Experts of a small language model.
Size: 11 layers, width 640.
Experts: 64 experts in each of 9 layers, 240 SiLU neurons an expert, 32 empty slots to pick.
Below are experts of layer 7 (counted from 0) of a mixture-of-experts language model. Rows are named router (the router's row for the expert), up (a neuron's input weights, with its number) and show model dimensions 384-511. Each number is 128 + 24 x the weight over its row's rms, rounded and kept within 0 to 255. Numbers have three digits each.
After each expert's rows: a language model's description of what the expert responds to. This comes from a sample of Wikipedia text that the model never trained on.

# expert 52
router:124134126166130112113105119127137141119153085140143152174166059115143143101119150122111148110115107128096116111163147116105163098155128129112167135140166131136125090126146127104123150140145138111160108119153124129138115078107118180106082146108137118106100091129112174119200141142131083130122095127110078138145152110154099134140153131119122095078177120124139144132148091109127123103125
up0:132053137116146090117132136129101095100121120120182136086143124135087122129165152138161118128077128116137094101110116139167124124114156125109173147120128094149146141107131102103125156128092166095089157103147144140134138112140101137182134121135057167095153140174142106166132130111118099150137120102166142091124129126101153119165115151129138162142093090148162110105102138123140101140091
up1:124132159168131137099116115109133114106137137136143115157105062167029144124133080139136138165139146120152135143107137140125129103164170102135133134098121142083123084121150161161179117116140139177126074124136100128151162099123167129098143127155125139100125119118099140112127152135098164124069149159118118145143140180098138101132160140118139140146094118138141092138114143084109129130122
up2:148107182074121111119138152083141097138162115114124134142131100123149126125140130136140125103142158162149143143171130131107152142127165153153150116163123171114124115126119120160101098146165163179117116132125132161096120124116152154115070084137145136123162090136098118126068126138103107092087135124128102091120127142131145103097114133130105123159119141129091143095159128110149110116093
up3:166122150119158128132126157136106105113161143149102110144116155123100136138155128148106130083138133149137129096141133162060145123128077071172169116144134101117141144106134098103084150105113090144117097127114134116106109089116152121148145140125086142119120074109133130123102119128051156078144126148135130125127123145143120127127091082141154154122140105097118163130154098135134118127116
up4:125096158108135133096116117111142116145144126087129127130154111146167125144107173117122115124121158141143107138106108167121111109151173115085171106132131166179117147113093122109127146166169106146128165116110100115117125114083116079162096079117162147115112162120127114138126119180139114149115191107148109127093139094129133128154154095103160108116128129115134141117107166153132132109134
It responds to: Non-Latin script byte pieces, Chinese or Thai characters, dashes, and odd fragments in tables or species lists, such as MPC and Yes.

# expert 36
router:134132106145117098123106119111136129147123178148116112121139139134147101108118102112155120171122100095154099137148114134118129091125126147185117109098109132168148145132158115112142159150115140132147108198085130146129158135152122088163125139161114161111148127146135118117148161177123118128112103149095103158069109102164178174124155153152121115141136122097145103134154111141075115132093
up0:100072131124172132159135124118146113143141097132162139127111144128145156109178181178133132110112123144132169131099123114174100122138101110110148127154117083134133114113117099114127116140138177092173136113081138125131114101076161132108117155161123110105196109120112110110115103141088142122083131099141106088129110128128130141137087122187179109111125126165143165091112113143113092087151
up1:151147139115095104131135154148160149112129134130102115129164055128164118107126150136143146086156129134133139117109096094103155120103109116155162118148101141154137083089138089124112104167162091134146096170116130157142147102109187149109113088124131139156129128154123108104164160149146131118111105139099106078134139120138077127129081119102101112106136161127135109165181093162120110164116
up2:150167136150104083134136168117145113161106197100137110147149170099119147153161122149136143156098091136128131121149139162173092121103075157103174128079105087141120133109134130138122146130144137125125149181120090157138128164114125128166166131169126103109123120148084125147129100126126096130132128161146113106114124141113129138115123136086104101120110132160156123126153173126132126101161
up3:127147128179117077135111113130149133102118125135099133132105131131135135094175106125123151149094146115122114135140155120138109122100110144115128118131141093118146084087138105157089170145165134120153108117131154119183116153077078143160100128140116139107119113148146140127118125128076113129140164099101155120135098119148097137135128173136178122188073114119190111138105144128143155107085
up4:121104147088141158121148133155143110155145136156158118122149163158132105134173118132139141147165125141135110140148135101132165108148103124113139122171141109142075138140134106126141168121109193108111120155060107120068146123157075107157095131120139143093140118121159109124148123127144152133105138144140109098127102125077093141130117138116165132141157104150145140146170122144144123090098
It responds to: Month names and date slots before a year in tennis, racing and career tables, such as Jun 2015, May 2006, in 1951.

# expert 21
router:153149123100074109143148164119107165129147126118113090168137094142103119143094129063131141139141098130152161148105109118101146125163126108118143132095168126162094183090141151098114192136141158176069139075117133110106140119098144151106116139130101105102075129130145091129129105158096109161094142141134117134114145130105119104141146079106133130111122129136119147169121126104127106108108
up0:110092116085129101095139104123137112097143133086126133109175153109098168102131118128163178144100128178136136111169156115092114112108119107105102122068145119109124097129126095102140146090120125143133151131103136084160149155138149131119119082163112156174119138100085129131135164136161115114125150153124144175137106111114121076120150099149144149127151174120102120104123125125090143126102
up1:127159133127136116147135180130195116129170098128112151106074103132116108119183146110159112171147098108151136107123124154152147097137125112179119129111162113145155126118135159112094103165158168160144136096114137158167174156125110130162107149178106116120141149178107101163178153098156126182133146109128090118142111088147113119094087152129142160125123103137121069122120121119139097104130
up2:138098098134119166147113099145127147103129158127134104126157105109113175142127104144134133156104158150143096143140135137106087114140100115081099132124164139160168093143133152118142101097141118125125159129097129130082100119136146102111129130164147127154098107109145132086135133143142054131118097185139121156110088135131131116147160091128084082109140110080093127141137146122126116162118
up3:098101105130151116120153087163138106128088136152113120123126143121158121090129111104128128123157124125104104091152146116157134150100163113127068146144134133112149122142104153135075163171147131119144083148111101156123123093094128168166133124155110149087175157130088111130135117104107145126129130181104126200128123123157059133107121088087133089146113110134145130128112083123150159089116
up4:149136162133141087134159139109129109083152170117125145123114115153150122128122124108122168138123130157124122144167105110080155131111142163134151135141092105146174101133097138110157149139126072133158093141107143149137136110155116110170109088117110182143116094112153126122100087090122141167166137147122134121110072127162087115124141096127164115136148113138142110111145151100119112129130
It responds to: Words about television, radio, video games and releases, such as TV, episodes, Singles, Nintendo, Game Boy, radio edit, plus quotation marks around titles.

# expert 4
router:150134125141096143116162122152136103089072058150131139115114123124114166126141146112099091119116148120160109112148118130121147150156124162095092118131128134137158139117120147103090144138105125160133153090134114129119144166080123108115140131109130132120089153122162127099131104132097119146074120141082118099113114141111139121135126143157135135129162182111114112111119145176146154101102
up0:164144121123113191083121140055148169092114126105116113130108124128154136132110103164132117143089148113148143151154138136120111142134141121112143143159158171103164128131139139141137165104093112122128117147105115124158123122125082138135123116149139142134121116090125088125133127133166147144124147151134159148137104156135122128158098130141178151141136093115115151151121119114146085142114
up1:110109094151153133078152170143126109132065145117118137110127135138147140135098140110119132133128160111084116111145162111122131123104149116132174148164112142116086085106129098148100125124159121154146158123125145114140109105117178111151140123136132121134155093101110133103139071145118128110140106141134119106142118149149181117123109155145097119125107125112150080163113116114089139139084
up2:103135179120132100152071088183117116183139131116121118082100158152131152136151135133143142145091117116118070116128133182146132127105095070161097160130123145116113127157104131162133138093124101096131153135095119134102116128164139171101134112132117136144143093123115143126160109117122088135135113133108127179105116172127173137127123137104166111100125094139082135159138134138136137081116
up3:140098111092097128120159104085124158091166161121161129140155130171103132126106134114176136130104119132149102118124125128137126117156128114158111115118118108148096128135106140158124122158139109174139120120149141135142149103154123135156160110123175087106125083164097119133162108111121140130101138147154149161108128067136116148183117137143138086120087080088153135123129151118114123125132
up4:119179108139137172067139124137136126142133121109166168121098122141124190144159091119170145112103107133192086140107123136093143128138138100147094117132137121140090141122132118147077120140114143166103126165086106127096126174117140153093161076139152117144097143110121127147095138123155160140117119108131055126128103138132085175117096135148094120089128130154123109135125126137105141159123
It responds to: Pipe separators in wiki tables, especially in header rows and election result tables, e.g. Ship | State, Popular vote | 52.

# expert 58
router:137129144105134150123123132133136082140160128123122119145085143091094123121126148127151141116127166100099141132130128127113148122135141150121143121087078172103144093145127116134129120113150138122089148115113107137122116137140123161113134089118098079115150130111137134183136181107133178141145141109092105103129140164125172104130114141133128118149151126144127069116164113139129096167148
up0:159134113111097143176105115159161202138092135131138142150065094129153116164148130144137114129158106154122127172130113155167162115139106121124117134075109119117117105127092095183083124089144142095137117121161145125133089142161213096120100114121127116108085127123142097130109156115133169119142171125128119130119098127094112139136132112124110121154136148140144132119085119117133148141101
up1:137134104081119075111156171155187139145149113089106121073102159140120085081110095104171135162133124172149120152137147132149132131135094124098123121110134110086155117134142138115091178105156127129101126154135164141145100137121184116149128099150122114122121092116116147137152139149098167127125121141114150125103150141098124115120119170163086181113101104134107134128095152124138141116168
up2:125115145147140127121119111118080144152030152123169127121173120136136132144145122049135145155137154134110131138129154082150144146129149102110112149137140142136121120104135130113157131159149102142153146123107156123180162142087136134155136097122150163135122149113107128169133146127134123116152114129144120102077108154137116082140118115105155095076125111133122084139146088140101106165088
up3:136116147152111154163110126165119140114151126153137092152118156106107135116095101140087127134136096141122135104130141151117143128119120170097107148143108094147125120103137113116126123099114100082088160201113121135121157135139149126115103093109111115128154121132126107163134154121091070170129167160141149140101128136104136157124089155157094085163108126144153155127116145126149103112145
up4:147122107158134140108132120136136106164148136136110140110120077110124149089146211165116102142100136133140122163095180174100188161144139118116116141097176130118159135085185126151156147089142117123132095155101126104073124100109157123097123139140168121124116139076145141133153176087099141115128170144133162129154085105143122092148136097125127175098135147126113150160107097109157138119122
It responds to: The articles a and an, plus as, one and another, and word-initial pieces like a- in aortic or p- in pep.

# expert 48
router:109121146131158140163159133110128173124153147107117150127147157123128135174085131158126120146103189121122138139112130150120090115120137169155157146128124105179057169131104149121145112119134097147134132104131122120103112112148131128142106087137159153119090126149076114132122124142130109146119139106139125101136156185129122200162183077128122158112168117161129172109155129133097124111136
up0:121148158126164126165143090100119125144129094120198151142118160155144156090089121158114130117084122104099147143131125144133155138138145125140166125116138128153138147169179164134087168128098143135105100107134140108123142140133120104131130093112156135163142105092168141114136084099147150149131092121150096167126131131089096109153134134123111118115168126150156112177125167140099079138148
up1:136173129168152127155116131135122120109116136188134134135149106111166112140167143125090131143110120121044159076096158131139134112124111130092126146079152147137106151149113161127109102119125124108149128123143129091121131098167087145141149141116163161112186110137137137145139132099143091087112146105117111130156159148112149067090128086149131134176112122134104113167050137108101135140148
up2:130150142085155120130136113110108120124139144169164153149085141161108167116117113097162139165139162147203100124126133127118078126149129140072135116111122126107185157127130126150111122109157155151079179166155114159136097093128119115103139149138135156166108094137097099107161130129097137153179144147090160111087081112130102111129100157145133118145115146139187156149103099108144166130132
up3:134126151096166143114145174138138098099147125145160144123130149134142081145128131101170103108114119134152127097091128152131086081133142136161137088151068143120152104115186106127133098096156172108117173091152124127114119095100100170111138150165073103127142176109130099167146159121105089107138130142111093112141109131149157103077107140098144122080101140104093139111171114122159114138148
up4:153129079147137140106094124128135118153134166136137080124122112131089085132122127132125120111128159103082112128157129148086119106141093144120096114154124151114128148144153150147092105122110174162092129111100135113125161115080158140097111160143098180131107111126187127129133120133145119102120166108123152146141114078180089122143095170113127158126131108083083117167185123124117143176088
It responds to: Unit words after numbers inside parentheses, km, ft, lb, m, kg, mph, and digits in converted measures, such as 0.97 km, 275.5 lb.

# expert 11
router:138146120100127114139144138162131151127135169143135111128092141107122158118156135097117094142138085139130170130158130142127133160108151101118133129154129106117113105139143095162094131096169140154117113119118125135157121097151142131141114134141153155106131164115124125119133128114118102101147102121120136119169137107131126130125128134130144142179143146125154107131141095106120143163140
up0:129136114114155163167095123166134112132131117119104145146143095160196122141147118151127155123126087135095100102100172139131122090098159138124142145160144115128141147169098132124179137161111147137147127176100141103148116111135100116137149134103157109125150155141165128159108139120124134119163150146106135131111127128170149136144101097098142121113144139133134097178098155135155161111166
up1:119112142132101131097121139134113148132149110112131152120102134134186080102124084099117074103159151112117143155112116132108083127135125139130167119130111110129120136174149125138131151097105115154094144117147109160114101089101147118128086135150127138126104127098103099120115121118169171159120117112090129155132099105114096155173160100146168143120117132117154129137096140154136091127142
up2:166110129131104104121132173131152169162147148100142090092140099160154119091118181145147129122139093153107154123114166119099091128172135135108139089183146115081120125115152170081112100154097123073102123139116143125119150090070149131130083146167131104150125127113144136117152123096100149084124152123144165140139182131055127133132102126135111091114094117122134170108125132109128129129133
up3:116139146109118143188124152107124123147129117116133114115122144106065117096121151175114144150167129162098142121138126143159123122084140157163147119142161118127146075152109121139102133131151146134124120134102099130183094149132138106134109100128077146132142107102120131108106145162127142111128115170128108153155146135093100131130104094144153079116110140111159132182159138144124162109144
up4:109093143135121110096137058126148120143117099151103128121126133132140092135083132130129147156109104092120118123136108146129139133131200159106139071080143156153110159092096067169167078108123139114103137106138159119137177117111176126157117171135096127126127139092163123161130085108118105130113147120166173106177140105089114122143125145112153158115155134170134139153117175098128087113119
It responds to: First piece of a multi-piece proper name, mostly surnames in cast lists and tables, such as Mc, Ka, La, Ni.

# expert 8
router:125163101135145130074149093161141138103190158153112141157118115190131156126139144141078126132126141129136170142167113137102108120172117152140122160140164097142152149137107145151105141117112133153122117088114082151111118131171090083114133152092147139152121145137120095128088152124125104124159113135172099143142140110169092129094122119133129154164102132141154137117120114113073119151132
up0:127111117085105135164138045140124124146094112143112110122157118134153093141139133154131108121094153107119140111124164136154114101130128164112162144136129145081094146086132108088151150092154116097124138127134143119128152139137112146089093117168142108137175143125164153161141126119152151133149155130140131130114102148144118173150130121109093109104134144118140118156141136117122115143202
up1:137115116101125130191146143120105143117141107124151096116130166143132153159126107100108125129147147132147102169144105108152110170132117129098130096148158150090076105129048106117146128154134144141117111104154156111153149129129112151125128134140076104155125092128165124159115127106147090132147152111151110144135106111107141076133092102130147093144148156152163107117084129133128131135138
up2:070096108147064095136123170128095140097175141118158137106150111125130139087149145174111175116114133131137176107124140154134134103133140154147094164144111130143107092124166115178144082136115135117101075120130116138117135091125121126119118116170112111144116121112159135096131113148133098110116115148130083130102109156156127110135139124112132119128177106095128133130117109107148135138153
up3:099152110104136076082108152169151172171166105153071074145107083113145115145132138153119145101132177148086101117120139110136108146097143133094127134107143159138110081139141099103119147130163124150137128122082117096137146145097097140141114155134147183153138141118112175107184137140137137106158149104132143145168108132156131107107112136155137103153131143100156108122066120099134130076125
up4:101105135105109119146115091148131120120090126116115111125141168115141099140133148127144150164140109132115134135115112117126178143119093120125125103113130082085107137136119144143136137115120150110152130124108163129139164129133133117128119132114143054111159111111106092110116075141091152117182096156131106139176114130065156119108133134119124157148112100185139107189077115125159161122142
It responds to: Single capital letters and pieces of acronyms or model codes, often after a hyphen or parenthesis, e.g. HA-300, KBS, EDGE, B3.

# expert 35
router:102141127121105134159146162128142139134143092135144133127126113135112099145151140135112125134141135124088154129131131131061155124092099123127166126148160106149133134145136172137137174102150101185148113151111136123128136120143079164066132116122131116130161092114156133120168107105140164127144145157165147082130120114123072107107114142155139137142098156146148157131134084128104151151117
up0:158161151129116129086139123146131111111109118138114121125126132150179110128140131130137172142134117152116134102134120090119106121131099098126103126142102152119103125153173145106117135160148128132123122154150084136125116117125107119124149072160115148134109140109119112145132120136137123134112153166131157129145152138129145122120166162109134120134160088135128142131097146114151134170106
up1:137156142095157175137106143122104088182143161150117162124096135134180098149156100126143125153071117114105140109134154111101113135162140131124100101100102165141103129117110129145124123127149122133122129139163149167167160134162148127124122139127114156137146148146141128123134147108147124118123134158129116161156123114123149152109100125183117131161131119164102143107142119121166149127105
up2:122131126169121126106074132142094137174152099064131073128136085174088083124122095121187108067127134153143153168147151119129109127111130120107139089123109162155163145128131125105153137133130079115135155115112136107125143143119102115074114125149096128145150138132119135105176153087145149094141142136132111085112114115161111142130139101108130120152078131121116125143142151104121113135144
up3:107151101098129150117121168128116103136098143103076122115111152127111141136126136122138086157133127144131085108132133129118121118116157134138147083137103121107124140134147088125070113126129126141110150101122099127115087190151151130121151161112070080160101091137062122118090092116142139134115152142115121125140132093125108118123151155141094114108165157125113137169161111112144149118145
up4:097132117143073140155132095137130129127195156138085118090141120161103130147137092140155165140111148124118125154129134123120093140153174120110139148176098088126122121143105114097097109109110107094103114113136143093171151175115147077166143142118114119151128135129132158136133150139125100106123161128113106163169131098144122127141133107148134086137132088125145135136097128166136120154127
It responds to: Raw byte pieces of Chinese, Japanese and Korean characters, romanized Korean or Chinese name syllables, and words like all, you.

# expert 7
router:131122127104147117108132153153100123115147113192132137106108139144108124148131148121165161091141117117100121130158115133121129111117129116128139165135108159104144135140106168128150151106197126104117173115160146113137103107121106136137145135121124113148130129121128163083171121109140109127089112132150071132120147148114138137119125177109103142088117078073173137148172124140115138095148
up0:190126151119126116176112137174122150130117166160137150127092108105080119185097094144169140071105183167132123146125109144173149140156129152100167129109123118136105176150144104123118125120109113088111113163140118151151113172118200132151134125160123120123146148158109118065146143110105148163138123138093114150122108136108122096106152170109104116156130097139195107163126151111121148157067
up1:121107143137109100120127137145134116113142146117135085114161107078134105161182129141151120113081114132154088120104073136078150151142145148119146118127112099129083085131115146163099131135123150137129124162152143107093099088126140115128146124107088126123103151113136114135115169114118136131133203108132108149116134154106120145129121089109116167155093139182147128145142134152154120126141
up2:110127119137161118175154115164152155130133129124084114137134146107133134160127117129157143099083128147130122151114099138137117148115123113104130114120140159117162150130202124116089121124182151103097166156143103123118153106122112104124097139121065125139151117136135155155111107148106106109127102141152111117118095147080170063168121157091134155113148127090130129156129130122133110160109
up3:159098103125094166183111136165139172130092131140133121130115195145121153117160133128113144099145114130124160162172165107150118134084112172116143135090119144146104158106103119146173150130107144110117126127139179140188138144138137094091176108130109135113094158142146140168124118135094108090167133114137122163108102130127138134116168090148111120112110121106145109115118123153133118132095
up4:128132114149096142113123128091110162098132180081081132133109147114125105102106144161158106112079110143146112108131142122121106088127120163127113170134128144104140107127133114129126165108051074112161111138138139131064177131136112119139152137132108116121115110130107142126159152099122126098129156108110122118118126117079122099195149111112132073132100126111121116139106105141136105104152
It responds to: Number words and quantifiers like two, three, several, many, often in compounds such as thirty-three, plus the following of.

# expert 15
router:089140144120098130113150176127127149158156146121155114106118145140138173101132145161107110152126089180141132099137143091100168109120109117115102140130151100130108116121129103117120107135092180114122100166091148105165124144129130105157142128080118156138128098116171093142151149102107107126129141129102163168150115103117079111148087142130155115133134106155138137101102108118119123114140
up0:138109136108116146165131130159148141098168142153188149106150113111090095178114152117146110128133076096057126127140124040125166120118072133102109114142111089138062180153089138148153149183112119104077170110134130131128095190103110108089111118110124145173078115137133099155107122169115110151120114103119095112094109123113109160142180136114141108122106130162146094139117138131169136125120
up1:122125110149123152143141131102145174100133105110108134117096134124129132132126087099157124117083137094135123135106122117171069128123147133126130153122116142130137142094125110085135119176146053131100132067145137114112111112122109121134101079174097167118130134097108139115114066146080110152146099137124148146115143113167135129070170141137127108158168135111150154169164118113129162113142
up2:122136116152147139107105097127119141128119141109096086052147140131127092118132116161156148144097178156105165151138156127157113152111126105132112091101061108098139128177109138140119152106126167116132126143145143096130137157084123121130102143091117109120130135087167114122115126163144135136146124153115178166089106148138112108160139133091084112136156092174134087135116125139112082105132
up3:141153112136123111148062126134134114071114150118154189114115148109123117153084108154170142100103152142119121141119165099125079151108116114162175097139100149121145122116125108104119144160121089143068145137125172130135156110114149110132126158098141103162133136124119156134129124157170166146143179130124087141177158124103150131098104135120114088100108123126122117135119124129142188109143
up4:143067129128125110127176095113161145161105104140132141081117123121161147096113129152140129127132155170093144126119146129134078131130146121063151128141121119160112161116104129132160129131149097101114119150089123110134126161117138098129098083101118082102085125114061117175147136154138104137140095156119073142135087139153140112125113098108138140157170144151149139148159146136145055115127
It responds to: Pieces of Spanish, Italian and Portuguese names of people, clubs and places, such as Maria, José, Borussia, Portoviejo, often ending in -a or -o.

# expert 42
router:109124140138146094105085156139127101103140102141147097134136134120155130104149138149160143128107115107123077138168177119126139113125143094160114140141150125097153108136116154128138131105125088081151148116164075149132125085156112125155149134101132155138164140132063122103107140148117158122113138136152153151100160148132136118162117125121073153138103156089118154118127143175139126080116
up0:099108111162115146088147098163089120127105121115083172103129108160141134120167150104129078083169105137167113106157133120120154136134130123146098168111152110126168118173135094122055102159149140130136107144111105119131166084117114143119121137104114116117145123142117123121126141164127101095145154122100079107143111084132133139127101127160131119103088077120147167162149086103101096157156
up1:142175137098109112130123110137093122096106109147104089130119096156144134142145154151125138133156127112126142115129124170081117121114141097146120164149089138138207131120142098139141157138103119201148105133118110139187148154144040123148157095140127124087135107128131104152145141143160125136141145140141138107117130125157113090105134114092146159103148147086094161099118138095131138173136
up2:117114134154122160155096140100154124102128105103119118112114131183117119084128139141097144111150119197139097131118117114141139136121129104138085129170091144159092075058086132071104144156107114091158096120119127150133152108103091154161117160088140089095127142153117127148135144156105138161120122108129149197118110108102155158127122120127133064126118121130102104169152124084117131168127
up3:138112132153140125133126128153079131106131098111156125136102151116130097129131102127053152087165127137115124101120129117079127163147093104161120148135117107140089156097099168159108148183086163100115140103164149134110157132151092136158114094135122127107130155144157107146115119153123154136141135122119076098147158167140105140137153122107121127105101142137115117184154159093124141132111
up4:130132109121134150105130115088127162146085132123116124134085154146106138138097147138101102163112096178105134141141084136132140133096165157146173136145125129105104114138124153142162112124140115108171128107163151111128153113102195120101098146162120150132146133152052121115152098128132155147132129135128168104143111160159123124121105094129149126156164116079132124061113135110151145128125
It responds to: Digit pieces of large numbers in infobox measurements, populations and areas before km or m, plus = heading marks, such as 1,098, 14,521.

# expert 45
router:116142119148084151124150174085174122143115141114117128101111152171157147108142133173129112180133117166104140125111134092169168141159155142154125163152131117117126128120134117139139124131142128136116162136111118094127156119127092121115099132160146120153147137179101141130115106142145103121159154146126132124128114163140099121133106163097107124137156128120107130084155111139135114180127
up0:145135122127123137146153166139079144134162104113130127123132141122154148129144169117122109113157131109117156113124139124129093097160140150120139140131103141135072123140120062146172166116117108137160072158142106115073150121101159120160128159106166115121127153146157172152096143101181109134105143123162094141153139132140169146116097127131139135111201119104128088114153101090075118146157
up1:167122142124106169116104098160101143145083098158125103140132147102124125123147144108134146168093152088129099120159108141160144135124148134162120104119110115131133121133070105138094123120094139098154130123138143166145132157153139149136135125128120154131154122148113135068134148120148135108119134137124134176111081161156114109094124135098154092091132120137137115179145115103091146133109
up2:105126133110174153144102103112169066113138106133131127161146175105142102158159094130094133146148152118124106134124111094114119151114141153158146106174126144087137143132138093147171158153164163148139142119184141111099123129126165139138125146138145105131114178098105113156161114108125059140144127097106123127109118119160137133133121162117124120111120120108150184117117138136103130062120
up3:130099093135138163103091123110095117098111173105133123138134132109138090131123139182073118143124117129098102121070138113159106125135102144162087124105135096094148139085142134099066134155122146139103117133149123127113125102143139127065138069164147099132122148139214150087099123148139141132146139120114100141114112110119146122133124113064118145174125149176147113113168120144115140127145
up4:115125150143105126120119084163109139194106133144160100122086096132086157113116147157124143114124120118140124148113128118099128096127143131121104134109151105161151085167116138134134118148086125139116131123115111119130135099147114135092139090129095104118130141084113171113130127121143103148108136133115140061104105131146103119112171083105146084143079141102170119137208139118095108139104
It responds to: Single consonants and short pieces inside German, Slavic, Indian and other foreign names and words, such as Tübingen, Kripke, Gurgaon, Panzergrenadier.

# expert 30
router:119138144124117173153131105122089093101138084141134132116117118119093120134165152129155162117102093112121165151119126102089091137143139133113125145115143138148138128147122092093102117138114152101115138129148138162096132125133123082093139150104106139125083166112142112140110134088144129161169122109107047105157121101099107162113155112109122152169168117102163131131108136162124142092122
up0:126135111156098113179124066127107104166147116162127141112148132151088129132166144156113138106118137121155155136170090122123144098153139112072103108138132130112131139168145101148128149139115147133108163129136101170105108126110132128126109101113151142150115115129127069152106152125116090122118169127142108084154140118149170094137131148158186132090148108127074157110117170080139070103138
up1:093149165146167096160100099156112071132132143155122119104083124144148110168103141154106165127157090100111155115168144170135120165133131103134126150166132109138142130091133102141141121144155139087116135178130128110152110103135083116124117119150166113096141141176109146118097124137132154129127135112150130117126148145156160134124095157132096139153082152125138146118123188138120130111138
up2:122151088107095165152100129100130137156101161139160127081103127153094173173140087128111103114126145135143131160123113144135128106108107110148152138132135147125164190177134096168156154162163118128149125084122122129144095128192134101109146120122113106177111150090109105144143093137126132126145179129121137141090101132077135140146097061163113131131131157117142091149121183146095141120130
up3:161125114092112104105079119110168159118127133168107122115110113078121123142119077076134134095110114118125137092109159145132092117154144156152143109072124116175116098115132125129120137121142143107113114114135145129133111149088154120081149150141110139127114118128088145124140159121137103106157143124091145126063145129160095102114125127111135113101142129103128098115112088144138201139109
up4:123113179145157145144160164110151131137121159092185130109150125126109140107116176128152181119179111127103137113126114121128119120078135158152139136154141141142114124081101123095116125140152148100078148121137147108135122112100162181186095161100092106137097112162147139171118109188154154106132110106144119125130171106166157139140128103115108136154117106143161156078110126133145089128126
It responds to: Pipe cells and country codes in sports result tables, UFC event rows, and demonstratives this/these opening sentences, such as This card.

# expert 40
router:125175137133124159154136129104114156117140136105130126200104152099102127095120090146188181129145144133122128101145127127115154105134154109126114146145084106129138135124102126135122099087108118152161163115123139097132073148178121108121118159118142081103123133124138119103155101125113137073181149134099128148118165142126123118139112153131137110102121095104132083108111118128128148110127
up0:119096097116175147129124150119108135112069125106079119148103104097148115121149128165128113150133150157113145140113117151134090141117142131125135110146115138153147129123178144130086129130150140132144115151099137111148140143149144148140108167132125088129110143093138110091112121165124162134125111146065134144095075152156163136139136140128108084146159163146139107115110123171131133127159
up1:111114092129159106151130105149091162143082141063114129137119147095164165141117091139084127157133169152082091132091145106130132131072115142176115158148163118101146120130138146141139105155167112125089071116094145121119183110129138124129136077131099085140114128151122131089108101126123077107124108140119105137115187152103126159149116156163134100162117152178077135104119114139151085146130
up2:137091130093148118119126134136099118112136067150138125134121119118103094125166134129115119139159162146119138104111110114138147136132143161147088115090119111154118162155129135179137151162149107104126148145154126135147132177143116174129135115159142119120086137150113106088129128118103144121112125131151107117117116119128121090116135127131140127110153129100160193175119147139200126096174
up3:123071164141122126135088122135166160104138123095132130118120069122127108095146123128094118196103184165121173127113131131164114155137120166130162143127117136123142098124084141156132124141140133132089140127120130127117125115065162113110124109106129152112107124106108067119140099152153161136127116129139122154149161109149148103118107175102154097119144115121146139155160128120181121118162
up4:142109106078166161153171125139145122137154140068136139112090131139094134153123121104124107143096089137144105114109107137177126129119134074110102110144132079122109113142109130145145099114136096099129084138107113141171168131124152117075123144181119115124124148151161116130164135096126096136117150108150133068128134138144069134127160115142121147120161151139115116135122120096132121100099
It responds to: Determiners no, any, an and the word without, plus apostrophes and primes, often in LaTeX math or possessives like Patton's.

# expert 55
router:069132098120134148104157150159111124102136146118147126181122105125138135105139152155129131187112113150108103119171180128123134175113115133160142142120136104122102135128156108070088151126144144123123085158138141120130162104168094154163117157090135125132123175114154125120159092097124135114120170146104133109146155107095115116100154147120157131136109157141135124142121091153086120147119
up0:131149135122127126152114116138105114152137117115083167142109126113116096115135107123115149123121155097093088125181168134122100150108133136134135141126147153133173101116141119158135153091127120131124138148102108150155114119102128109141121131151095123127105127124164131103104128095144136140166126111109170097121074137105080099115087097124170133159122148145104076125119121168081212131097
up1:098120117122118132140151110101114128091159145108103111122137095102099121110130184181112130129145106090104126142137151130137131168137103113146115127159127132123169182114152150117125163035082104125156137133128107113133148097158105113114126053135088129132110128155123144144099122155106115133150143175117125110172141131145136143110108120109097125101109115093114149123134088192138110088179
up2:126175120166166112111153131175154095113150143106123129133133155162162110135146107126142123103121175117113154109162112166144134166124089181114113169142123101176125119116134137130076145140166152104102114113124130118130099146119139124162099105130176107158119118129109146141104146100150123107101122119126119127118199127119116147167148110125135100107147154149136121126100123149136150158131
up3:136085110182146146112102143150104098146112118118139118125143141101101115171113113115136168077135151123074188092106145125108118103148141108196087116128130124143125119103128124135121093125101127160142152128127100138109126147102124099160163149123167112116138174102108128172137126111153116128131151129167140134163118134164116154171142141158147153111163122157138114096148107157116147083144
up4:123107104166100159125105170157125111147098103111140114144102116109151191165108135090126156104109133168124148149129136145162162133120092153148124111126136145115142100077125142098141114161115160132122171173161176114118098140108138081088144153166170113082098128146107130168115107136173173105131143122083112167142096147105124130138123105122158132135136097144139097121138110124140124126119
It responds to: N, degree and minute marks in coordinates like 43°06′03″N, infobox field colons, and pieces of foreign names like de, la.

# expert 19
router:129169143134158103124104084153091081150112109155080091111138092122134123139148120156136146172145082085159120086139152134080154130168142162171161142147111125155186106104141084131129123127119136128160117150164144128101118115113154133172130159126121134147110150116095147105113163181125143121148077108121109110129133138135141131093157141107112182099132155134140147115119148102129113198091
up0:130147169148129123158113114085148179122137099104131092150086082119138125168130112124147140109115119085126084146102142140079156125108098148132119102128113129114171147090127128131109137116134118123115061150083096148147077098156147113126103138121131130155176141133094143154158153081116134122141106135135156137141152142087109131134132146132124135110098126131117086120082152115116122131173
up1:123090175122173168142144170165153155148116101121142125131115166150095095132151145088146119134125114114159199092114117144140103144134078173125125153131113122118104139135130137103124152112146118102107151153118098128116118139119143134140141132130098108135153124150108135066127115143082135098113131113148118116112145132127151100143096123141141123127121150101129129134088123111128149154119
up2:161130100126155182134134098154126098138111105119134139152148127124140124099119141139138149160124137108139145107111171156118157149130136157149129142095156083081177136086146176187101137150117145131112182159153117128139174110125132140131127151114155120165072113094147133128095119208118195134104159101127144137160114135129188132135105107085125091142093169105125128111139126087149121105123
up3:154080142115144126124116126133145120133129076132133164132111139126131115148103133145162090111153163138181125160111110117140130104115134142142100140126133137106108130134174149148153119121129085145147095142112129147084191127137088132111136137126123092183135121118112122132173188125134154139126084136130148138116126173142103131164098153128143148061158137130100115124130114142097132123173
up4:158149141155146192101127128125162140131108135146074099155075122125114159134134140130131135106127169151126107105132165093132139158115125107152114145156113081125163141091111137119143117119134088169108137137130128126125141147117113139124086108075100129119093101113125110106119156141120137126142106112116093081074106138170197135055146147122164156083098137150137109156113165108113106129175
It responds to: Digits in dates, rankings, table cells and infobox fields, such as Died: 22 July, 6th round, (21 September.